{
  "n_layer": 9,
  "d_model": 192,
  "n_experts": 128,
  "experts_per_token": 3,
  "d_expert": 64,
  "d_shared_expert": 0,
  "activation": "swiglu",
  "moe_layers": [1, 2, 3, 4, 5, 6, 7, 8],
  "router_score": "sigmoid",
  "normalize_top_k": true,
  "routed_scale": 1.5,
  "balance_loss": 0.00233,
  "balance_bias": false,
  "init_std_router": 0.0357,
  "lr_router": 0.000855,
  "n_head": 3,
  "n_kv_head": 1,
  "head_dim": 32,
  "vocab_size": 8192,
  "norm": "rmsnorm",
  "norm_place": "pre",
  "norm_eps": 1e-05,
  "positions": "learned+rope",
  "rope_base": 10000.0,
  "rope_fraction": 1.0,
  "qk_norm": true,
  "attn_scale": 0.177,
  "tie_embeddings": false,
  "parallel_block": false,
  "init": "uniform",
  "init_std_qkv": 0.0347,
  "init_std_o": 0.043,
  "init_std_up": 0.0496,
  "init_std_down": 0.0496,
  "optimizer": "adam_hyperball",
  "lr": 0.0129,
  "beta1": 0.9,
  "weight_decay": 0.0,
  "lr_head": 0.0131,
  "warmup_steps": 279,
  "schedule": "wsd",
  "decay_fraction": 1.0,
  "decay_shape": "linear",
  "final_lr_fraction": 0.0,
  "batch_tokens": 262144,
  "seq_len": 256,
  "doc_mask": true,
  "z_loss": 0.0001,
  "train_tokens": 723500000,
  "steps": 2760,
  "dataset": "wikipedia_en"
}
Below are experts of layer 3 (counted from 0) of a mixture-of-experts language model. Rows are named router (the router's row for the expert), gate (a neuron's input weights, with its number), up (a neuron's input weights, with its number) and show model dimensions 64-127. Each number is 128 + 24 x the weight over its row's rms, rounded and kept within 0 to 255. Numbers have three digits each.
Before each expert's rows: "comes after" lists some tokens at least twice as common just before its tokens as in all text. This comes from a sample of Wikipedia text that the model never trained on. Tokens count by the router's weight.

# expert 31
comes after: ".", "s", " c", " Born", "b", ")"
router:102127117086104125170122161101136107124105117157128122127146142147100114120146163123137142123127089084103150151138129112150146141120150159117121103099125133156180117175135120132143129132144138
gate0:182137151111111141159139137164166082095156102159110132099111161126095120133140131155139129126143162105145095123138146082119128194133123152139134140171153144093148171152144124105109190097129128
up0:132096145148129130161152176146111157083166094128120120118119140183113116183119114130146131108155181131115129136148120110121114094120139152166120080109159147136104139137143116121148149172132147

# expert 92
comes after: "\n", "4", "3", "6", "5", " MF"
router:118128164071088109181081141104116114116120153134192118140118131098099135160111169099124115126111099087131128148115130158138162137083149122132125093110109123123123108139161155124163163114163103
gate0:110129143123168165129169120146183113118148132157120150077149155125119189182116116148138143122135065149128132155159166139150179141121148150135153133133109145145142137134119130127119119134114118
up0:102138131154198141154153130167167132128158125126139128093127131135083166129132099156109149161162115119147125143157142134188164124102179160100107141164120167166126127146125120151121099121107148

# expert 9
comes after: "1", "2", " ", "3", "4", "9"
router:078119151074118136145133148148144156130118152153132121101106124127114142157088120129155108132145119083112139152113115138104164169127123139126121096095125126118131151184159136125135100107124136
gate0:071110123117121151137115161152143117120109129131114129150133114126097088109159138126108104097120162135090130124135126076131104152087122151092152108118117058134140112109134147131107129177150151
up0:121133125119152122120138134104120108147152124120126118078146143084134145096104106138102135155097127132162151094163131150132177075117156163139109131175121168151173135144121098132126180088171127

# expert 118
comes after: " F", " S", " C", "\n", " c", " P"
router:091116147106112124135121150128107094129135117143184139138160120148093134126121145144124151106119127078152135129111143151132161141070144128135099084123117121152181099121175159162147125135118118
gate0:124125128151159074103143116135158082120150149173149129126105098128134119120135149100139084110133129076136141145134128117130154164109112128127142134108099102166111133177125119209175158129133091
up0:145151137140160130110155132132120142115151144149108142153113133148116111105136153112126116109105150088131110105113157122146138161119088107128149142131087106151098119179105148170146149109155139

# expert 71
comes after: " the", ":", "°", " •", " of", "″"
router:088143112057129114165113144109160134138111118150147117152116120130139112132101135130119117173120119079141137160138163097151161134097166147122133129127129121171149089185117106140156104124170139
gate0:136129117087143118108141145151117150141085155123137142149140128142132173135118114140102125122144125102179166145135146146163146127107128141132114143109122149166112139109117145175129161180156120
up0:140137147118146118092121127156138182151124126139110148142112125139118122128155108145103141167139117104174126104125135156153159141127152137138131153139090152143133136118086133150126146149140138

# expert 37
comes after: " |", ".", ")", ").", ";", " information"
router:121115143098113101166115142122093101125121156139142099117130144133147140133108151137147156143143124087125126159140128136186166135076132150161105108108135117136139100174132149166147096114146136
gate0:123153150101123113135189135154119128165142120121108103106082096119131137131110123144126142123132137097116148118133132095138168113099122136127165126125110137188101107153130132138130104131123134
up0:155116155159099140083096101062163141135112118121114111170156117163136102147146122078145134105135132156125133130123126094126119128125175104125122129148122113089142133131127108123118134121159132

# expert 102
comes after: "0", "5", "4", "8", "3", "6"
router:107113142073122121152116146106182118176088127150151112138128152116127151144109152094150107148140120097107157140120151110146150167146150122160132114131116119140097080174156129146125113096163115
gate0:138100148146134115145130117114117124149138178114133119125121108178147171141108175070126148121107101126122111113117176124152118117111120142068113168131121091125139155156088165182098157140110110
up0:116128126143129157100114113122134129119118120122159172124138149154084108107144116136105071114135134150143142131144159112104146201125137128103124124154177162108133111112117108156147110131125193

# expert 0
comes after: "0", " ", "3", "5", "1", "4"
router:127131155055123155129112135122143114124088142138153108119097125145126144174121161120120120146127116101120134137136116136134165163110118128166147108116151119127138141128155126171141121118121149
gate0:103171159132175102127110147125163109101103158116152125129139084141095100124115108161144124102106125123103138130129117139109134131134187134089119162129133159141039125138153122119119111120082128
up0:114152139123134133143103107148125154086100155078109083161122077138082136150160124137136109095076166172112125063107104131134140132097222125106098134092127145163083182108131143190169121138114136

# expert 62
comes after: "-", "==", "f", " re", " List", "|"
router:117128152122117147170121161095156147143123163133160111146130125101133159192088143120122125164111152055140120137129145143180158114089138125146143114136117084163155125150167091127129100105116136
gate0:150144119080140133118116119098145167154131129151104122146107149114186146119129154137109142093133145148100112145155146169122125090083097076108148165133059111142100083152171162151070132116122122
up0:095124144122130104113101159150099140100101096163157168135139093086179146116126165123097151124176105110126115161085145096131141138158112133131131097121127133154100112113174120095117108114179144

# expert 30
comes after: "9", "8", "1", "7", ".", "4"
router:123131139070078138143093133105153103167116121148149096150104144143145134145064141118133113124148126073116152134157126111108129128085144165150140092099109101124115146215181124128105106118111172
gate0:150169114146108151161123103119118130123096137149134145168112040172102139141151133068139105107076154136108124155155132096100119121104105136108124151118149135115142104139163094137148131166127166
up0:100079093144102143151114164131141163135109119138145124123154149121136150134140119141147205158133126114165142125146125128142156157120138112133095075101134073126135126093133122112130067119175117

# expert 42
comes after: "4", "5", "6", "″", "-", ":"
router:107105125082119119140093140092163127142087102161173143145114125119111133164141167123119138171105116063151135165138172117156148123127151141114129094092128122120145119150159116144105109150145134
gate0:137087102124115109116107158102103094115103108090103105145108089135152124137092149137162140108132128096123132148155140090135123138129093133125097112086129119106134115156121131157130065151126114
up0:162147088127131119141128128166119084102131170142165091116125131092145120127094128159124153157093111125125123133092136157145146142132081113153112096065094134156118131153113116143179108122130120

# expert 98
comes after: " ", " =", "0", " Co", " St", "5"
router:103121160079070149141111139138169126160116112150135094143118131135153146124105143103113135189128153101111097133102144149176174122137119120111145122096091111130165119158138127113143100145151129
gate0:166111111121116139109132168165107158139093104140121151148107124151120103129131136121131140146104154118130132120137120141158133145084123118119096168121118104147072106143128151111133116152076133
up0:116093075144121126125111087113174164104127161160112121099134144109120141098127126156140156100148139130157116160112094101114093113167084107168159135126131153123147176135098140141112166141133125

# expert 11
comes after: "0", " G", " R", "R", "V", " N"
router:080119150099104154148095165121133103167113167134164131118159116113119132158089134141124124163142108096129152127127141132176166129128127152097122104102126123141151118137121086125147151157159171
gate0:095103145108125118125085130142129183119129139125097130118130153106129110110057113146124092179127138128152169144116120159127162146084131154093146088123154130148106132136158139147137129152114151
up0:165162144145142133115171140106119107163146139154142131164117120133166132142157117111143195108150100114081078100139144094144104096145121077123159167121104103143092110152149142135129102119129112

# expert 2
comes after: " the", ",", " |", " in", "'", " of"
router:094138135108120157140130150141130080132107117168149141128126139157125152162075138130154129177117123095149146136137164145141150111105099145143156126112139129125167131145159111137114104137160178
gate0:159129115099134122135150114132154112116155144139127145111099104082146139137135189140077117129118115083102111134146113149076153147126101114143119121131101117137111128119120098121135175110127112
up0:134198163140118155126106125127125127134095161148124165119155170079111146100116113113131145112125095173128125167181143133116118136097082119176121130115118091107162126148113145122103105161111128

# expert 20
comes after: "2", "0", "s", "–", " /", "z"
router:098138146098106121177119159124134163172093111133183137154133158125139153159128127148079109121118090082155139162129120120166124152100123135165132112102107118144153127180121139130137119108169104
gate0:077170174141139107122103113107140115160114107111089145120109110121163112139107117134138099119141097106154144117132168130131140090104149141149109097152147130136066124184114155150088132105137093
up0:125124122115133133137100079140069143118136111111146100083145096123162124137136176078134129161155108161150133160106162119125120135144105121187168141090126125145083107123123144116117137130159147

# expert 51
comes after: " ", " \"", " (", "/", "{", "("
router:084115150085119113154145130144148105135106115110149104122153119136100131144114134114123136127122100126134157148089131158163192181120129136158163084091140109145139123183179117156141104139127145
gate0:159157103096142126140122110130094127151201115141116137143108107142139168092097114150147131143128145088150134180153195130118128130123093115103151125124140086081127116178186171109085110113149148
up0:147116159117138140155111131114104172099159131104130119065107131131110133099161152172122148107087143115113131177171197123049164165115134139130132109129173142086146167137142119127118125159143094

# expert 23
comes after: " |", " the", ":", ";", " I", "|"
router:108132127065085095138117163132133119152121177159182104132140141140123161124142150099143155181152112136159150162162147132166179145120122113129106103131142133125115142168130129153100108167127153
gate0:067050127100103156111172085100139144128140152134084119117162091137141115122157137116109136132166126142079105107145163153112145170097121151110135155118168136167153119121146107145134173140109133
up0:064108117123100094082148101153166172159132160156088129152142077147150119084172119089130153122135130160123125120143165155140187137129103111113149110143136125136127168105153108129096107156126146

# expert 88
comes after: "9", "1", "0", "2", "7", "3"
router:108091136057088137121114137119143114124105139152141108123100128120153136144079164106154136137132131086134131164132106147141160118106123136134119100099119113149155131160167103123112146144119163
gate0:120103126101133148108114120091137097138148171133141132114133128130120149166080138128126141151161128144167143112092128169108138117142134136122135108059142095132119166134107137134117119097142118
up0:155171138150103116115132107123124174111145099131118102139132145092121125076130121151115104103144092152078118158166127057114127172148110136097174129120154150114119128138146125122156095137149102

# expert 75
comes after: " ", " to", " |", " D", " a", " A"
router:113170154049097119148125132134100158164110158143137146111132115128154143142119125103145108118152086102147142162112177120135173140131163194150134099139154113153149115152156150109149124138128133
gate0:093152125124102153156116103103126142114101140133155077156140160080138133111121144097095091182120135125073190136155108113100127154130147155137123127140130103171119154161115137173127133111182167
up0:098155141134134145138124096131121149119108093157142113148139130108142137127126165117130098155108131139085157094157145102091151094144163142143116136149104099116120153139137159154104161111172156

# expert 104
comes after: " ", "1", "0", " (", "2", " Fa"
router:095119107096099114124125146118135117167104113148136119137118124148137141163120157096130142127114122097110137149093116147111163150106113156095135075091106143152144124159185140138112113117133093
gate0:153128161103168100150169134118190126120159105152067099151119124124106154143152103146136121141122126107100070128114139122090134131150132110131124105080143122112113117143150111142137110153073077
up0:126108147107156120123117130152151133133146158067112131103123118089093119098174155155132118166099101131123159100101113162119196178123113124134184115151142154174087100095137129121159128134122163

# expert 36
comes after: "\n", ".", " |", ")", " such", "---|---|---|---|"
router:114142144065135141164091150142089125159117131143130114137141128151135127107145120133127154157141119080148117148135154155147154138139134127161143107133133124123170134155153121148161113115137145
gate0:145149105078161131093157150105126132136160128150104098114120117124083131147122074182120141139117129167144137125164144106133140137137163117100126150115104169143097123140118134138103096095119118
up0:136105118134102091119173094108118126113168146137117090148124194116142130169126130143130142157121114124163162103099121125144119138100125160159088159098123137093105101113139142142126112092124123

# expert 105
comes after: "0", "1", "–", "5", "3", "2"
router:090124132065101138169143142125130115139086141142154104114117127156144150150117145109148133144118123110116158133098133094158154147102119143162130117117133134111157128163150137140147138090142138
gate0:133157174104111073192130102167136099129131162081139110143157164129142100131149139113151124139132107096116102149088143105113159106124161123146116115103104152106120132152109145145177123156144120
up0:133101097134175117081087152122115156136146129130183101115143097119150127109112131169141113143109133128131166146130149130140120125125103136121154159086162120150101165110145128119101124114113159

# expert 13
comes after: " |", "0", "5", " a", "8", "6"
router:072102151076117118142120145083143142130122142136168125132119157124150136149105165126122123143135098059114159122132168123124119106123140135102105097140122123163156150176140109160148145112132120
gate0:177109120154123172118123152086089113117117143123126112143088153149130123166147114127143153141150113114154086148093131136120128109146102111148103088124082134155144131101133128154159067118159109
up0:118102129131109172098098142083140121152131083134132107089115135156127153083109132102065124121139116147144126171133144142126103133116121120148142079132153092136152173134136143125114056149143114

# expert 80
comes after: " ", " (", " the", "-", " in", " a"
router:119152120066122122161084141130096139137088135129176117140149130150120131135111158087129133165139121091116124164125181115095163167121143140113160130115118121147158143191182140149150125124124111
gate0:143143131103112105159097119132090158119131155127133101191076149130118117156121138085159142128117134129100122129135119092116141137155086082177144138092096137093152131140105132095131141141097145
up0:151112155150146144091123119089130135177155113101143148096149122153127139119152120153141123160156145145142116156149134143124109106115117150132117146107169175122119155133112189098101136081184168

# expert 55
comes after: " |", ";", " to", " and", " Se", " de"
router:136154135096112093149080121110122125124090118155125126115109138156134164145116107109113153156149137095128136180114160140162162137151111134130127151108107127150158134191167121139155115133124151
gate0:155117112110106130082103122150116162121155192119109108113105142106118076103165124144164137116125109126133117075132165117153108098098068125116162121111109126147095123123104133139146128119141152
up0:144086109123150143141141114135125146132055120146109117158131137144148107127137098061138172117077098157132152074129146124132090092122148119159143111124090109146110113126134124125118119144159143